config = dict(
    d_model=384,
    d_shared_expert=0,
    normalize_top_k=False,
    routed_scale=1.0,
    balance_loss=0.00219,
    lr_router=0.000493,
    optimizer='soap_variant',
    beta1=0.95,
    seq_len=512,
    steps=4230,
)
Below are experts of layer 3 (counted from 0) of a mixture-of-experts language model. Rows are named router (the router's row for the expert) and show model dimensions 0-127. Each number is 50 + 10 x the weight over its row's rms, rounded and kept within 0 to 99.
Before each expert's rows: a language model's description of what the expert responds to. This comes from a sample of Wikipedia text that the model never trained on.

# expert 21
What it handles: Arabic, Turkic, Asian name pieces. Word pieces inside Arabic, Turkish, South Asian and Slavic names and places, such as Akshay, al-Kayyali, Ankara, Shia, Natal.
router:65 50 41 48 53 51 52 55 71 59 48 64 51 63 42 41 54 53 65 63 33 60 49 54 45 39 57 43 59 44 59 47 47 60 54 61 50 60 48 47 55 44 56 69 63 54 36 44 39 57 52 56 49 45 55 49 51 50 17 54 54 34 31 43 18 57 56 42 50 51 35 44 67 51 48 62 65 55 67 38 50 59 51 59 47 52 66 50 42 38 48 48 51 53 41 47 35 54 51 45 68 61 57 57 55 48 64 59 54 40 65 66 56 53 45 46 55 51 46 35 60 63 52 62 46 33 53 33

# expert 23
What it handles: Mid-word pieces, units. Word-internal fragments after a short prefix in non-English or rare words (n-g, p-our) plus units like million, km, %, 000.
router:47 59 59 35 50 50 38 41 51 71 46 45 61 56 71 42 63 53 43 57 62 56 57 63 67 59 58 58 53 48 54 65 29 58 45 57 56 61 54 43 36 55 57 52 59 63 54 40 48 51 40 65 44 54 44 65 66 58 47 32 45 44 48 46 29 56 57 29 49 71 39 58 47 49 38 54 48 42 52 41 37 46 54 49 38 48 66 54 58 45 63 46 52 50 41 46 48 58 46 41 41 46 58 50 34 37 72 56 60 46 72 48 58 45 60 49 58 44 43 55 53 56 51 58 31 56 36 60

# expert 27
What it handles: Abstract noun suffixes. Derivational suffix pieces ending abstract nouns and adjectives, such as -ation, -ity, -ment, -ology, -ical, as in advantages, declaration.
router:62 56 50 48 34 50 45 39 55 57 49 62 51 48 48 46 54 47 59 42 52 50 55 71 62 43 62 45 51 69 63 58 25 57 37 47 60 46 49 42 46 63 36 54 47 66 34 42 51 66 42 61 35 43 52 60 53 55 34 32 30 25 45 38 39 72 43 66 39 52 53 59 62 46 33 56 46 60 50 35 48 62 65 57 33 36 68 65 48 40 72 39 50 49 55 44 56 64 54 46 70 53 56 47 36 61 60 41 46 46 66 72 62 41 47 49 53 68 48 56 58 49 57 60 47 53 42 52

# expert 12
What it handles: Past-tense verbs and particles. Past-tense verbs and participles after was, were or he in narrative prose (knighted, released, began, died), plus particles like up, him.
router:55 51 68 30 52 54 44 42 48 64 45 56 61 41 45 29 54 60 61 54 42 64 47 65 49 42 64 44 49 63 65 67 60 54 45 48 51 63 35 48 48 71 41 59 57 57 26 41 37 49 38 64 41 40 46 62 48 52 44 47 42 42 57 53 40 64 51 46 42 42 41 58 57 39 40 82 56 38 65 34 58 53 50 42 48 39 69 55 59 38 67 50 51 56 50 47 42 53 46 38 52 56 60 53 28 47 52 33 49 47 54 39 61 55 50 59 52 47 42 61 56 67 61 46 43 59 29 49

# expert 15
What it handles: English personal names. Given names and surname pieces of English-language people, especially after Mc or Mac, such as George, McMurray, Edmondson, Bowen.
router:62 53 70 52 42 49 49 43 47 57 49 48 39 47 45 39 48 56 52 58 36 54 46 45 59 52 70 31 49 52 64 50 45 76 37 48 59 52 47 49 44 60 36 62 58 53 37 28 47 58 57 57 53 52 37 54 48 49 33 42 59 36 51 53 21 63 55 54 35 70 44 57 43 57 47 57 53 53 58 36 52 46 50 62 61 44 77 63 44 55 64 46 52 49 56 56 43 73 53 38 58 55 52 53 37 48 55 60 51 49 59 60 61 50 57 53 56 60 54 67 50 59 47 75 38 37 36 48

# expert 7
What it handles: Occupations and biography words. Role and occupation nouns and 'born' in biography infoboxes and opening lines, such as politician, coach, director, member, (born 1995).
router:57 59 63 46 40 49 46 40 61 50 46 54 54 52 45 56 55 72 52 59 46 50 59 56 52 47 41 46 62 60 48 48 23 51 38 49 44 51 51 40 45 56 59 68 64 49 40 58 47 62 34 65 54 45 62 56 40 51 44 47 33 30 50 39 46 48 52 39 52 44 56 74 61 45 42 70 46 51 65 48 55 60 62 62 43 31 68 58 40 46 48 46 41 68 60 39 35 61 49 40 73 60 53 50 49 49 64 34 60 66 49 51 62 50 46 50 58 51 56 52 52 71 59 69 45 44 37 33

# expert 18
What it handles: Creative work nouns. Nouns naming creative works or projects after the, such as film, album, song, series, book, soundtrack, often in music and film articles.
router:45 60 60 51 38 55 39 28 67 52 51 73 42 49 61 46 63 54 51 52 43 64 49 50 50 62 58 55 58 55 50 52 43 57 37 49 56 36 51 56 46 58 46 72 46 46 40 38 40 45 39 52 47 45 39 74 61 44 48 43 48 24 45 51 24 61 49 42 44 61 51 42 38 44 59 59 61 50 49 39 53 60 56 69 41 32 58 50 54 33 58 45 47 51 49 40 30 54 51 36 47 52 35 50 47 50 63 37 56 51 59 45 50 43 43 53 63 62 44 55 52 51 58 70 39 39 49 56

# expert 30
What it handles: Organization and league nouns. Words naming sports leagues, clubs, universities, parties and councils, often in tables or honours lists, such as League, University, Party, Cup.
router:69 60 71 48 56 49 47 48 54 52 59 61 67 56 72 52 58 52 56 53 60 58 75 60 55 58 55 53 54 39 65 48 47 65 37 52 57 45 57 38 60 47 46 51 40 53 45 45 48 50 58 39 53 29 44 60 68 53 38 35 53 45 30 55 30 48 66 40 44 58 56 63 52 27 35 53 64 46 62 47 48 60 45 62 42 51 58 69 55 49 52 52 49 60 52 43 50 74 51 43 45 46 46 56 48 41 58 50 65 53 56 44 48 61 51 65 61 62 53 62 47 55 49 75 43 55 37 37